From a checkpoint of a small mixture-of-experts model trained on Wikipedia: width 256, vocabulary 9671.
Below are experts of layer 7 (counted from 0) of a mixture-of-experts language model. Rows are named router (the router's row for the expert), up (a neuron's input weights, with its number) and show model dimensions 0-255. Each number is 500 + 25 x the weight over its row's rms, rounded and kept within 0 to 999. Numbers have three digits each.
After each expert's rows: "gets" lists some tokens that make up at least twice as much of what it gets as of all text. This comes from a sample of Wikipedia text that the model never trained on. Tokens count by the router's weight.

# expert 27
router:482532550521538489504483480523493485443495506546466502478497490518524555493545513527518546527501497486505490497554486496466519462494536475523527523509508464474494508510526470545470480480446460490483458511499532501539463520478500545524549541514468491534487529497524534573468501518478513472511527495532513468490465490487483504465434463490486498464504491520473530521512488503478477471496511515471497513536502483485511511456477501547514491513492518503479531516485500493474485505516519496473499521475526537537533485488518459519482496518469517458470493503517526533470511506497524532512512480479521491472526491485541509549465499543513481526491479507486517515476484501491496480462515461499509473512507520431474544512481456509548535483489488510487514505455489497484501534500496
up0:484520489476474541521503446490457471518479484496503483484492432543480532500420479546506501504515487470463493495502521510491515506471555480443511498491521482531464468533477533538503515492522476523496508511548497468540514516495520494505524477528511518477515501476506541517529508490463496503525503460488508473492492478520478512522442462490480517469529484464517468485502539533481495529502515540496519512516496502481508515555509471500468481557482499518572477508521486555514483505495479516504522504514539481458466519478513511503536496529483524519496495495508516498497512490471488476449503518472502469512582491514536501462439470483533511523506505503494544508506508515522515503483496506511536516512493461542513508469473517493503459491545522498499535522492513510497482489491461
up1:521522462482487449531523489447522471499534518517466509514489500525500498498507464509471513491466505454493476461490514531480519510502489476502500477482486509511499492561484495490451547531503502466455442512502492505514546517547505540477521494537517548492524509495490538516543453518541520493520521493517454473539492514491491484445525464515513519519513484453534492508477463533534475517500461496489543517471466539497501522478543488502493505489498517472523518510493524498484507510546464529481532527533496496480465515460477530495477479491495534540503501500489549499500470471456463473460499506515474525514482494431514511514498470457483500487500500467479490528497488505524515531487545508528511490496484516481495485494497484493519481561480465471541448505469526489502508536515515
up2:505495482574500499513520473472492521448483534539497518479519464524465514514518493489501510521539538516511481479536481501514486473522501536467447448511498546511516490493483488451521473534516522461505528493493501469472536512484507499480476544466536553490542549524559510496484456514506486516514516519535453502500476463477479523503532506459515496535478499502511478498473506521534525490483481456514483516514505498529495456473537466496500529534513468465512497497484476448521514481517504478516553496519505476542482457507461499539544504498501515496504500504474456511498492509521506505550518479510519452485519495520508517466487477479518513516542519467504514511504481467461500562474474515483515497491488518473523471504501488520502496521469535456499518548490541495472460516523489
up3:501514496474512481521517488545569452475470510466510501498505504496539502517503467512513465469512499492536503477516533486499513530447511497484564528470535520570532506461476550509515496543519510498495562472489522525493495478514482485529528494491529484487531507516508511533532547509525467476560497497504487519511478514479480545483479513494568498493472528479440544488524495497534496442447465503476459477501528455516550540533499473514503515496504513493525478503493520505481473466508508507456528475489510520438527489504482477489493505504492472533542544537512498538486492492478500500511500517518482521465512528503512495482531495504534519512490505514510475496526519493447509525504470472503469473492487504504506484514465485449483508515496522484482447492528495478497520517524487
up4:439475523479518453478490485461495484540533481547492425515480489533506485502501497506506519551503507537536521522520489483540520460458493515528530512474468501496539488502507489497532493520471500490484498505464508480469500470488455520484508464555490459464469491530494487493506498510537506496521496510501496473504477523532476505464478489511536526531503506508494439521466462506522517516449521500470533533524514501509520532461462515509554502526515498504529502549475473512500518469499482504496469546526506534487543471499510450497451532500471499493500509474427531490483489514466523528508536530521459530471489542448507490503496496523428490520505469502508493499481463476521487514518511491520504498504524529484477512466515534485494472507492493521536508476459497514478485499518507
up5:457475524463504537466536481502483507486477503438511510472535520506487493514470490484531442514505536487474471484511492474459462501514491547513493484489470466474472500510520508529508532487512485488464505506462503488514466488504510515536490511497483529499528492496510514457518440530462506494495508576530512457477512485500503515520503472527452545512502504475498453579499498513459467473482506442515492463525493483490502507517489505509526501505504499523528458518529481508540483537503473534545501520509511465519471500500450540510520487504535499496469437491513481516508509517508468491517527547525471489486497478497505512516491486472507471476561512517485529485475466461453484490486498539490484503507478532449513500504487526530534496531549532518505489508555513509503499503463506
up6:519486496502559489483528481473467503512527492522513571497516473486524545505462504479474509524519481511493514495496451481467508497500530530491506509490528512485491516484554507505523537488500494554475467479528475535501492510516518504485484510501480502499526468508520464519483476518477543459539463491539530501417506496476521502475507472508538474526476494524509474519461527485485511495500460493494484492546496494463494455528485525478486494530473562527495511496516514530454526514520493476506539441500495499479503528464530497481536517512500493545510497474479463501491550501491481503523530470519491460491495440493500504505516484503517476531488505475502495489480507513473510571446513551507510500510504474492484514539491504527528455526453440501507504502506554481522474518513540
up7:501481493508543501483483513521530538483512506550510526495531460487498507490537495505479466494557496482508536497503504453464544478486501495510528475460485486497484536499502526516505514472513476477516471492477513472510509494462496522517491484490533473493536489525508468472498512519520503497481485531500476499491527493442529497511499478474502516440500532486514451553482436493493474488496561491481478523500530544471505506545468516503510512452479502458540501503520485501469510504503502493515459514482492475471526508476530518517492504477538458494458525530521524511459448457522508492524473519512467491504443484500525499465479554509528521491506498522510469476510499501520488511488464546521460517485541498460445474530461486510436492548478510506541530462503515479464495491520480
gets: "M", " V", "R", "B", "L", "P"

# expert 39
router:487484533524514482482526490489501469486480482528511517489497459487529494493505505488446530554510514532487537529487500472489482516494496487506552532527527486495475465516530540524473489497467534524491438502516525466517463507455464463523550510548515464526529501476483489488499496463498531527552485492535503485512492520445480546483478540480519555440506520500511475525515490454508478450501515515494526476490522520490473471502522522481483482477490500542511512516547517456521514499517462484516507504511527498501550505517545469500473541541496525515483503532488521533516473496471481477504469494450516481525503508499487467504461491506518526513498507469483475474469442507549461512515493474541496501512467524521470536488480482475476522486483523498546493480476540481501508490499517
up0:528562481484493503507510494482477507506488511514490503469533502479508499526487501476484485541519491457508519478448506488495525522441549498545508539520474507494438550545495522548488514549488497497517514492498524512551483526509497477533441472495486537572529473513490497485492498514457480505504544475500495485514481489508496540501461521483553481483508479466517498505481515481540501521486529520513490508439481476520514505492529506492533473494488479550537535505495499486498491511518532481505508494522495515472476493501501513458498481542442520481470515459537462504487528453468502465502475513512532510479487492491472511520474513539519528483520546436501469496471521493487532510496524457511495545524499531501515560489495519483457498515492505519531508512503456516466528484508477
up1:485506486514482459500506463526480516505489500482507499489505537507512507509480522518532489494511481468501459515497463504510490481486502543476477501509482460523519503539507470460513494537519536483522496489488492527541502495504495558524449515467483524525519492487465504472504520532491502503474478482502477531561452505515546471503541482518517465526488484474476527458530463475463479535503510482483469489489532480506485470473507482515483522536496454488491528496522499452536447458496509524459494453456510472511520481512539506500491510521484511460488526494508423549498509538514515510487483503520484495485502507557524496525521530514551495490469481513506534494449507520471498532528505522512488544519513506521540491417496499460524496514497469507507531473545558469516504489474486
up2:514504496545490499501486488509504531479486529485474498508516534528510525470536473510518474506480466495459457486494469479476527494512485493524513493514518452509482526464531501498533495502501488518503481470488471493524486491506541558495516537510470478492514487463499472507500510521496480479492560480530521518540508531507478507457494523538540487524470474465455517499511516485484523566496463502533451517519502491526483538523469469529542515496532489452464467490514508505488535483504514494504500476483489515486515521493477534473545498477480498546530503513509467513526502536497488499538454486504529512502483487528513529473542555476435509483513478522487519519454518472504488459529544512507521572511491521476529543516525542527511530485530537496466540507528497508511527462532459
up3:552484508484499520473456508498494591490496517497478513503473490518523493495540528468534483508481533538469553460484481491509463528512474445497482471513520521523501508473550481551485517522509511504517508488524504483469487544497506465505503520520527453504519500493522464557530478510476510502537534502479472543538496527489491518475468490479484492462529502498530515482535516474496544548516522528525496530505505460508494503497489474492506535547484470556512538440486495502521491476499508522488510478483478542472578518534553523504469509521531457507495489516482485534461478503504522487492499520517485540514528499493466488484512476480504482500485499469520500517486481479529484471504499484497478510532477477481536506508501525527512444467495490466456500492524494474523497497528542
up4:511474484507529502465560504492482497532513521457494516528496504531504587525482452511505487459531475525510489546485466500538508532509495481525546534489463493508475475498481494506472469471490483487507471531497480511513495453480530470515530488493493546517516518484532514479492519479478490499513479524547507527442552503581483528472481484518544448493534522487475502509498513522479519476509452541484516503519509472488534529487500492527470534529511477485521520495478493505494514517493463472496496501490476507539496539484486479450492460495527523486506530492453499498530463492489484515513491508512495499509524491482463526531507434504525467505534467481511537522509520505486496481519507477552470534529483509454467467538499481496487514497486500470491489494526458515483505510497564
up5:481511510524498443510535507498492519515486478542531493502467485495513497479484517413498561503523477503509453528514522521495542473501462513505506478517518517485478556493490498492488466501504494494458475496448472482557515470477484472536502468495456493513523476471510495565515507509511482520507477494503498455461513528495482459484453462507497492502499489519483546444524498532485489503486490461500516526502499478506508456505513537501527520503462503522501511507506512485508510477487537524510530529474460428506509491494501531492466463496511471568539489480473525501513472518481507529514483496544529480445500528516512510501508534510531512485486465494541463487491503526520505484565469476488469524519505509465493496489548532526526507521501546482514510454495466517475474511507499
up6:540457484464481499527447498496468520544507539496539455530496500522479449507479495482497486479484539468496464503498520470537481479507488535483510494507554500517490517509483471513495540526483474499473520519501510481503503523539503480469544520493505486522532517479504492474482480493499499532501505536486510514483491454496519500486485541446538503482489476495491527536438474561492440503464492459476505483484548489486516526487487478531516465508514462491484511481512512509572507466473494492525518539510484479494511527507471482513474511457536511477572561482498500500473488515508474515489486518512521520480489511528508495454539543449509450485507522488512510523476539488502490516527466490520508496528466457505526486516509511513522519512477524527497515502529481544478509464501443
up7:518504471494505531447496530510457479545544474507475527546469489538481550500492482477491519476507495540500515495509529539515489498523542536517480501483548474495523466520484496505525465470498536492498476516517488518494488501506493501480542518510485470492435514502454501497488527500519510536486509525493532515512511438505521480517533488507503501500466468496509499460487475524531491501512522521467489471508486505526482532441487476477530486496556506520489452474482519488499495484512503512534519481467555459511503492566490534518512504488488479500518466518474538521541528493496466488504522515522505499505479454426509499566493485487508522502504530508518508514511514458540501472488538475473457559498453508488539525473483476500491462519491539531461482539520519492503498498530526
gets: " C", " D", " to", " G", " c", " d"

# expert 59
router:501516478535518503505469479538545506516497480534456506502523521432475520467465473474503464481474528537521519496493510516523489506485499524515487506513492525537518513521445501492540499513500510480469547533492545484521544507494516503552519511457504517500472529491521520533535491475480458522515486447456508550491487486535483506476493493468464463477474489482461460478520499494533508511476520534547534559572497479519533486492483508500525522481509468509511500517510501474448511544474499499492477500496533509518477499441523493517481510539493496519478542551482484469496503483425502476489459500507521534506537479485529505513527473534482475465490501466518518507524484496521483497469540495486544502469496497518481486448472499507514500476497485501489461510502495527481517483528502
up0:464493514505481548534510504471490562450510464531483497473517465551474476490511529528499523483508450491524503482494500514526521490455512492486535488516493509542494534494507461544512449524483520510514471483493491526492531490548497500483507496492497516503493459528521506522540498465516494516502481482559532487491535463465498484466484491479486502479528497529498518493480521528490477528483506495501483526524521494454450508480503463559505529508477527542475485493490514490504549506491539518451533476505476507531492470526473520475473480497453522515499536458478534497509496498477515483537529453527460515522506576552466517497500492480499433501478518492488500480493493485497493525497490480470482508476472496548495476493507478469443519488488510491546522498517543464501489459493485
up1:517522489518452517533516480518457506497490522512498509532494522479472476531519534527552529498498518524469499516509531498502497497520505516452570507519465512529496478498485513469494512456504521529553486507523513493532512477521503509517509483506489467555494470504490479483492450508517477491498503536493462488515455530483515488511496510487495512512511534520535528502548504522507533522511488538521503463494483540500465549467509508495489406493473473509475456529519477531551484537472500514482516484529462496491525526469493517526508477526489489474444497559505506525508527507458531507533489473473492529514470525520539495506485481538487496505514467515550484509482484490501490478501544543509527536465528505492521519492541463503493545506476483521525507470480537522429479504506497
up2:446521499476473484512459491465501510478468484492496493507534561501459460501480468511526517476491465548520498461530513501479477494530453453490520509488502485519472507518496534510464480441491530486475481489534473497500459505503540501447512483468520516488482483513517510484457516531478470470483521508515521501498488478541527478489474514514463523501481482518464538523510525558494527541490549469479482531490511528517489530486515473467501520486546549508508527507476518523502470501508500541497490453522522552459493508529464457512512543472523518487529477507497512515490523525460478506513539471489484517484484428471499513509456482525515503476504512494496470463465475530520512500465473487502476512537485514518531519444480484521540476493517500527500515526489517509520522527512543
up3:469500518470501452548516521514446520500511463561506520432479471450485499443518479507529508471469507483493532584497546502481517486517499498526504515488538499505514520485481518469547493482438459470522496506477534474535535513500523559532476474517493487496473529543485497513462474499475494493527506439506536518479466468506489457503492510489504454532490444509506496496487518524479520459486480526497512500511512533494490493479474525465454514525508505490506462515510497478513521531505471480510489493510514510515462526467506504473507511498451485516520458484478495519504493513514544496470517515514499457487530485532517487466525531500534468510473481499501491494488471492495493508543497482499520490508519477480473449484475542473457497473495476479488475480476469532482476518496469
up4:471512493545495511505473477517516478513486498480482518488511517457515487496485518487499503533457483473507521481527511490541519504517459501452502498514437513497512489532475521496505449504501499515513520524518506478489498533508476519480491503505494497505507531500471530528488499525485491488489505496516456442526491504462460465503494456514505524507554495479463525531472467518514494509450501501451507519493486469511485530468469538506465489494568506544562496537559508519504510472518515515523475509518540456520485513476519530522485491539478486467539532484522474506494501519494522527476492472492523525457523520505519466486480488468531552556508538524508485482463493449488559500505508472498552543543515509477503486513497459520482497527495446504483463544459491471510528478476504
up5:469530491508485494519500516464483505486491501515491503466529527467505507531467453509488523481504510488506481492451550531500490521471451505523501499510542500502500482532460522514524511496459498539439483473511485532509522492480524467529499550539467488495528497509508505499492500493558456509523492531548531482502502497479462562530515547517546531504496516555471494502499510557475525515454503488491458490482496510533496547445490523476513534454503505540493498469517486455508485500454529528513526470505510502566491486508474537511534500490479511513479483520508484516493532518509499498466520488544541544520520529530536534509454529543512509498486476511495495510545513507501472508531492510565485491498524494484516515514493488527500454536500506507528486484503522482492475543471496
up6:522504503469513499507483493502467470553486476488485531547485533495527519462502495506491504517477493498472503480500473465528464496515491479532554451488479525489519495464509463498479504537530514543512474470498507503457465498457495520520485530505476513539488524527536461513468460557506544556531480510493533514545458478537487512488521494468464478469508468501482498496518480529474448564466482507483505522512502573525517519474470516487503518471506478512508501504508508532462478474553503462494485509508496518526491474529478483451534500492499518516466460478490500504518518529489537486463506529468544489492480522495528527466463509488505506498510460543522486477535474506502458502449505502540486516533547517502493521465497471502506465478496467505522490505466479532481481510494501
up7:538542492572472493466489461512485509510486488453496520520469531473521535544512481507508537492458502524515449501499488510474469517478499476542498457475538459496521469529453444522490508473473486500506542460513517484491506481520500511542509503503490448541487511526520498475506494520506518514497482488480485506505495515491492488486473484503530496522485540496484494511503520500501474463471491436462516489487525456527546454472456502510513507508509499498527483451483502509475479531480512506523450488497488517457477475498507517533483492520483519449551489494482521472506482510524492532544524452497520517528497500465551514494500533479507509453498460538474456516541546494508476530527500504496523488520494525528518493505521472524526487525528517496492549520510542531488529510526444
gets: " at", " of", " —", ")", " Total", " At"

# expert 22
router:513496493457506534457550495523509531467519539521497465507481504478521537488509481504452460515493501501489451519487463445538495443514541501467494475494477478522521502517538497477503539515498501515509519487536512481492532476539503556521494482520489547477489477463515553556465528453535514477485486524504485481483495499466515496474499501491509509528469519485517491503507529468432458496511485535500529513540512490466491498518486486491522529529501505478510500486505516538430520526513519505467483476514530545540521501491476504506482528464456493488497502481503478487485464496504505535477506477502476494482475478471512530464474493504570476503505573492488515506508478505485498522507478491452528462481474467498510505530503541512468474498508480475535491474470506527462519540514480
up0:501484504491483478526514482538495561517502511512493520480494457449499499499503480519545542522461527496501523491494533490499524519517505435477541531512516454498501469481524517484501522494511514484524486423499507492507559489511499500486472482510504480499506522526495453485502505549476503531513540558504501508490485508460463511501458509487511509486511493476505503476494509502525518481525459456502508512479546478493488489477503471548497462510517487482515499527463525526501517508452476504488534490508496442506560518509522523530516482491503462529472465472487503506483561464493507478507522519503546472494507502445485507547525512479450485504480462509507511481485499457514504527462526434496507503501511487537526459454486449558505492508500504501518531524481561483498488473469503
up1:446508484511544507500548522529522476499490469506471509478526471481484475477506533494492494521452494512491501494483500488563516473445463462514500448501476489515464513461475479518552512523500446490499513531494485462542503521465499481545520526514521543518544483487552471474499492445516487485486480506468448500504515491511524495532500482492497484505515522509487512472486513540498524490512501506530530516539541521495515524477488525486514476481496516490504486448464490532519477503433502491544520511471471513497500511481542480457521501453509544469490530490494525540477476477484538491515493506520491476506483534506466490530471506537467511529522468511457498477471482494462531524517497500535465541487511512529533542487508496470467523439473522465482497520477526502529498498513498
up2:519519492494534500533494450462508502508484507501514529504491480530497507487515475474481515515479541480482528521456536531503518488490485530469460486456444478503448474526494466505526492480515509525457519492526521501511480488491480461471466470460497549470508489512480493531471449449516515474508496499464529504499535541495507562541478481500529505470488513509497485494548505483515533522492512489492499523531519528484497486509549501494494497513547504460512485480492468504456529515468510515538502512523537527494506473497498582512523529507510506490513473484540512467489476551512536450512487467525498476479473521483477515521465484495500507493487499505455537482461515532478515478552496503500528506511459493459531442511446507481509474515549482475544500485524479519514484482480525
up3:494487471514515481469490493492492467469454489484505504482531469491541483441467537522457473543509466472487496546500482479493452506544501482514523545455547495487494487507498491527526526480514467503508499537465494501530464484443496508541490507473487496492529497510516454501529530520502495513523491499495512479502469478475476540488482458478464506493501501496518534537512493472490493542448529518513438490548537471493521471445496507483487498540533510521489474497510481480473430469531521515499576505517527483505529515476542484505487496444478540493523513499478497517539491473501502474495509471479482533495543519478492567504492507501498495479491502516516506468518541508497438499502516517492495474499470506481464533552495495510520521492507526511487514522463536499492517502485516
up4:502472516518509537495525485454516514485521492484532542458541524529512488529479537504466491509514509497526421505518519507524504477489435497506484498496503494471451469472533448469548490491471515488509495521488468516508490512491512504509494496505518506503484490480472508505471456471534500459528503493486456520521463499541554508517515528512482505476523506517457508548551518525515516524501486497490493491531495512500501463461485508514510472536489464505475488489500524447494549449496456489530527490486509506503491527474556480446526505552488504509462499543511482448514512449520480497449483512507463488478488487505463452500522494478501518480492508517464497536484486481527486476496511500494513534499492522516487448465477564498512519480493544482499476483486491498519511531533446
up5:449516471520441457493533506487534549484514554525474446491519490489501527522494520525502512497504569474509463512512488478517518540492551493510473529448567517462479501502457485489511528537477447492495475445510512514474503505528487486497534510513506467529509518486500516478459509514446505541486501481546509502507504522494507508495475542517470496497535484517487504514498483538510472502530469503506488451491469487503469478513519526491463518489490462548490459484510501510509538501493472473459494494533506503516453493454512512467485503492497505461468508464492491517494496487455547486469497492504473501511521485527495514500499506483473478465453480499466500476554534551478489516531514511526466489473526503504472493492522519518518480545465459523479496473536522537525520502507498
up6:483522490511499504476506523512485490473522476482478498487477504496511512503470512502526493512460526531489499490561459476478545509539546497476503475468505540498530476514512508507494534500494456491466506478452457478507511507504502500521525475506543500522544502500518483488509517507481465543463513521473480439514527516506520491494540528502497504481492512512465520527494498483473505526473501485459513483477518472529486525538518505477435480489497498543432485510468534484516470481527487500500478500492495528513487521533495488486543482492457492466505472533525472489462496504468515510434491496488499453538478474488505495502487489506518495469546471482547497516515520455499485547490540533459456480450462520532539504530470482443535533472468458533492517451515509489491488476478538
up7:503526482519493463482504515500481430517501477502521497500433477486502503526475439522483532529516529528517506505518509503500508516551494574544527548555475564473525517492514477483497486515509536499521502497505500492474507525514458505502509506477527486576532481464485470518501500461519487535504480503519477503528536508490495492463526477486526512533502475508503476481474476508501463506471498493498514533484523518479473495497486529506480477530462510530525476439503506468522516516507509425547492491489517511511556484482514506511506503497494470521489468473489491548552562506492473514559511485473533486492478542519499511493484534491488503501523490529528502497509506516516472521465520510465518480475472498522533474519542537511479496490512481488506489524453479479549498523468493
gets: "\n", "==", "===", "====", " ==", " \""

# expert 3
router:501522488529516541524488501464520525498502465459473528493478516510519468468488506541492507505519471494476556516529468499527499516505491537511504513470544499467516490499551556477475496488454488519542503466497457509494482474471490470509500468536516550475510467491506473467491490489498486472462508514541459463463472519450485476534485466508527526536497451474523495527446487477451505471510510456460542487549489533534488492484469497506488481516474509510510554513547462506546520493490514466470487494533492527484530546491480466485504508502484542504489454456527529493496499549504499508468522504502491469500492507490529532530540488474519497509505532477464503491516500527513507505499509486491507506523532504514531537510516521504502475467471515554476487546541479489490467493502473
up0:486522500511499524517509485478512510508496526513497491516522531504499541507532420482503509488509502517482471482448455510484527487535485482512531491471475490504490544531498580507481489492524494455475508519492555510531532497513464576467518494478491493522495490531525465511498508448518456501499477493467530494495536550516504564438510490494509512483472490502506537476536502493551487561484515462510543448456486511502501531532503463469552445496496486480479498498480521471488457507480527538531470486479523494498501480514472497503498464523470495472541476454535509492496508474471449496507512494522491482526521497506504487496471544505520560517520469516499489535497517480485482485499530478487521512477500483484509486496536537492498504505506495494452492460489500526506518498504493
up1:534484511478500461454530499525560506519464536489510517501471515523496483472514463506514539533520505473517481456512518535488472494512452457502490509517514495515505536490501539483508513506477514491528513507508471462516478498483487549473483516478507520479544516469495534503467493485509502486510488497542487511483540511491560497500446501490489494473504472516471536488549496525526521510465478486460493491496511531515492546480523501468497502466518490429484496500519518455500508499504517454504472531582549509433508541498486488493472523515469494477497516519521496494481486495522494479490445497494540537496552484480470490416525515516530494481523511537470547514479533467513515507524516446474521501506507549511491486496492514518465487484479517501518532499510493525481523506517472
up2:463507483517523498512506473513525507507495493499477481509471550497462513490478492489566494514444501453477500512545497509473537462485537488529472524492492510528491473566480502511455504501510493436484530483553488519481503487487537497493518505482516510504505526477454484490533486511502449516476435507476464509502519506472489533503550491508471508546500467486510474509525517516474533456518489539503517484492530483522486490505564487493481494533496524461510486520473489515507508487458505503488467484526534522494480482497481475500467474446549517507522524476448496493493502524488463549451491536520489500519472513517536489495518520500510526453464506498501512487528552484490524528467501541500542445503514512519489513490476481464516509517512513521468477484440541499485490539479506
up3:488483498504491497493529481495506504514471466504521501568464508521492523516535516475502539465507488443464523484491463538479547490535506499499503478494478471487551454466534474520504528461588531525502514493491510490477508504545489520461499513475519496515492489539506509475504512463540509481503446488510511534519509480508539459477475499510507498456481475490490479503508495540535444504537491477474478521497516492498527461492516449521522475498484512468499498528466526490502481485486538504495518465503495499491482466531508498477524515530535485481525476497481473525481524535483525531501522503461486557511486492455515502469515498470501501477486511524532489493503505497553499525486479496436498537484486503468538474497507534557479490497556514547517471481539540487460530511475519
up4:497523476486470514500506512492494526464509488497488484493529490528457524542441493494557528497509536503531505480492506490465503495531530557493490507493475501508482484533458481505519517497519494489548461514506532539502502498517489487517464508524488493482495484498500534546518461477501500530473460555459495521514467532483540491475519502542475491447558480487494485500508525496500519487505460498472493474525526494507468459552476496498465481500506454464474478545521493450463496483442507466469500499512523510495527475498463484541522523490484532498474507573484484522542504494495486493514521499511479490478528481481484524524507488522534561454517487519466531510496538491491542489540484472482532521510470502554524470471496554508489467518487495467516504482483471502502473535470495
up5:467501524502482517518553518523497523464496529535478493475446467511489486528514486518495490504516554482488502533523539512492534498505498448487475503482478484523524446517506511495483477497480546520487513471495530509532478499497535489536553477479490451466554509508485484463527478499497490523481491532452486520498460491501484511481490475518505508461522483509470528531474511508471511519519516517520489577535500488517500543537441503478500519465527486526465509522497507504478496500489522497498527465513476476530480582489505534509516469484518473501502523498499459550520513498502512491512515527521510512501515513553499476508516533514492530535532523487494522524475471498491480496490537536474461536508519496471474496499470486483470561495497464510567550461478511511472480476460496
up6:488473498452504518513496498496505505482526467484502493511472493478527487454511511509467455492523532505513520489454519474556513488506505504520464513521471523451471498485442508486476527495522476455505516511521464495490524500498512486482479499502560534506479477496493507509483500460483467464507470492430526451491520509545541526518481446479529514505524524504520500528485421521455511493471480471501529519519501505538464555490496530478531489532499514467498472535498524452509505469479499508465503471534515486516535520504496475510526457506538527548477495486477537508494465501502497486508502487535493480474480497510504477487512473494497487518530488511445463529493481503493488486485522415529507533471487451491510497511525520528479510509541533513516496488458529469455507522497478
up7:514518484521485487480476509495449517496506507505536492470489483507488530463504511492467521524476476541533453498539503535499485524519548482529521475469486455517502500462499514553506476514499507492495497491511531498498495543484474456487496462533505479506503523494511478527486473487492459516532548451548502509437492485488479522543460500530440504468519499483524503470506521487514492525524488484501483513484497463512476488496499529494492561524494468520468528493503514482462540458494501505499472458547509505480500470481533473526521538527484515482507531522478542455537551509536517503501509515472434534474515538539514499476523511512431489502504522484491529473507471467519501519537456478496491516487519491485528520497478498486511483473498427491504512471489522464510473488519534
gets: "\n", " \"", " l", " re", " un", " ch"

# expert 13
router:475548528528470464534517499484501520507485503508473480519521530506498457489474488464470474502526531508478526469481542536511542474517487497507490433515493508498521466511502498517482470497548517510496452529447487494473507531440499500480493490553518514531457498491481511529508508509497492489517499468486521491492507512512491510517497500533500506475513470493525532515511486515507481509544460517470539479500501592512524483494479531493539570510505512463480521545571472493475500502509464467511498467534494508506517508512525492470513476520480484518500495505526484518466505484519539457488508448480515508500517541464458460465499502508477472464476537537471494515512488487525511483505514477502485469456476493476535446518530476514465478481494471517506489513497531474467463471539482
up0:518535523518504495475499475521501475496493546512510491485485479532513546516476515505544506494493523516473478521530516467466495476501501500504517533499555535558517501513485515458508529494534482502548474477498514494514457498497476538453474522498511512506561481489484528435538535514513510497503490476491569482519473481513476473525545546475501493528502482440476489494472495503527511564495467501522500512486525480493486500524535484480490518496474484529543504465487509548532479503501485498569500526508470455475522493464512497512509513480518469488562505497522507498489524497514483469512497538437531485499516505521502495541495489514535523504537495458572498493521496531513491502502527476484483518515520528482519528465508452496493515491426485488488533506499504463525492507519479
up1:525542527493558517461476488467485515508515464461491514518500445482457467526526561476505506494476471489510540495505484479470476513530496501477519513464464486496478537505532473513507476492468492476472484504493470520493533476515504521510496503527504540519492536481436495471510514506452501483532499519518513457496493530493496494482489511451542512507473500500522527502496474496482539502492570474489459498491541494553507508509497519528480528522527533498453494506500524516512474515475464487454482489475481533498524475540498495487541462502495530522507502494488481506484522541506465540515507496488511493492504553517508488496542548493479463505532545500544455482504536474481528478502493440481481455536508510540529490497517473500537536502513484537501483513461480464524485483462465
up2:531516464524497564492536524471516504488516517490482487475482485508473521506462529470496517552423452447468494516464516512491510531452499528501483542464487472546490498493544512473532517481460505497505508529511526482516524479495473489527488494538479499539533449465512495457531492490509471539513498498540530480467475530498515472515496500531482473503523477506500537529491523482478444502529499545475526487521518516568492459495518472484473501483523538531480540496508519507499482489503494473470521532478527471464548513473461524534513504545501519501537505463461499494508533482498483518516494498446535521490528533492528512508492487541523470431511487521514546516497502509513508477500477521513494529515516479510526462506508494512491507536497498505504491484481503488472511469493468
up3:502455510513459501502474496524465524500555495494513516497527515492489492566505448509520500525507469487466481518446503502468559481504506513490521522541532523516492496497485495539524550485526495515498499541494499483516493520517523512482502477521468464485529477469473479526465486486488500507502516520474495558546534518498458499506483482493589498515479496489478482481470496489506504503493515548476502531426504483505509489507519493515499513483447510461509488458533505478507479474478492502505478478491511505441518478467490495493453495445499476512550512496492478488524490462510455489497511523502541444506503499482482509537497460480481523524527508489505553486447493467488517458481521480496498510476504490473494546534527501510479516496551516530464535544506483526486543475523500
up4:540514527483498481461480456546502490465499475497481486513493500470513548470504471509520494505481523538509453480513499494524512502495461538495518480492501533558510526531507519511545496483503502513500492515497501526496512484487550470468502515512457509532527515438444556531489458490498491496544554513536464506490472487538518475467494486487509448523481511503474501524523530501515479530526519495518531521478523485526481492464485485514449478488474497559538517499547508529492475447459530484521511526499493518484513486487481491517491511496524537475468486517503514485483501484495491524530450496519476496555530501483487491504509476453476546470493474494481532537467491484479500485478466480460506486482499498483467533495471527494447499515514528470468478473481553499539539528524526
up5:527478485536452533505456491482464501482446567505458453498518495519527482440526534497480490498508541583502483507474476484484496461468486525485506540525503484507514493527507475493522515501488495480519506467514481490473496484507509536478463489502511489490512508509488442493485486588502531468536495493533484488454514495510520541486504525459480517500493482467510465518481500514468453523473485512488533531470486478486466498464508512500516507485513495500458505532455541494501522481493555538536501478545506481508453501495507518482473510530548454510504506505501529463469539474495513487510500489485472503537487481512513501515498494462495460465457485525480525489480487558523517471464512509513550532494488519514549481469500485467506475481502499489495530504501490520473478503511510
up6:497513492479485463467437538527547503487488489525510465547476511516503528515482485498460512485527508455477485499495525486490507513526480492544545428500502557493559502535475498547476489509483528496504497526498495500514524502473532515501484472530479504487486479523539462498510465519472508481509500525470494483510478540474444504469503502504528532478503494470513543519484501481485475518494487453477530509497509541465495497459471496491498491448460489469508457505473506492514464501505530498457467511488535532451508522473544497544476483550513498472506443524519494488510522477511500503483504514529495439496465500534468530512477499534464514515495490489494561520530495487525487475508506527522508472561513498518524461514512521516525518496525504496481537480514510505535448500488469
up7:490483563459488494532478465506513516480481523528500548493512524502494532497490545529512476550533532476494509523479530434495529460500487492502538487483493493452527500529501523475460511468479496468516548460500479479471469523498488509519522436533493535460460490550493515496541502507491441513491548491497494473512524513517505495531459496527463472516498477448456483523503465492471525521522493512520489513514490522524520504539480496480515491558493492528520482487500522478537513537508461515470475497501516542546490497504489519533479530501490496500502490457536505498484475467518538477492498535514477488512491474503473555535479444503514530536503494496487504523492474512501550499513519510536497504505508483519491451493484531501456456521515499489493501554508463522479513497536504
gets: " in", " to", " of", " from", " for", " In"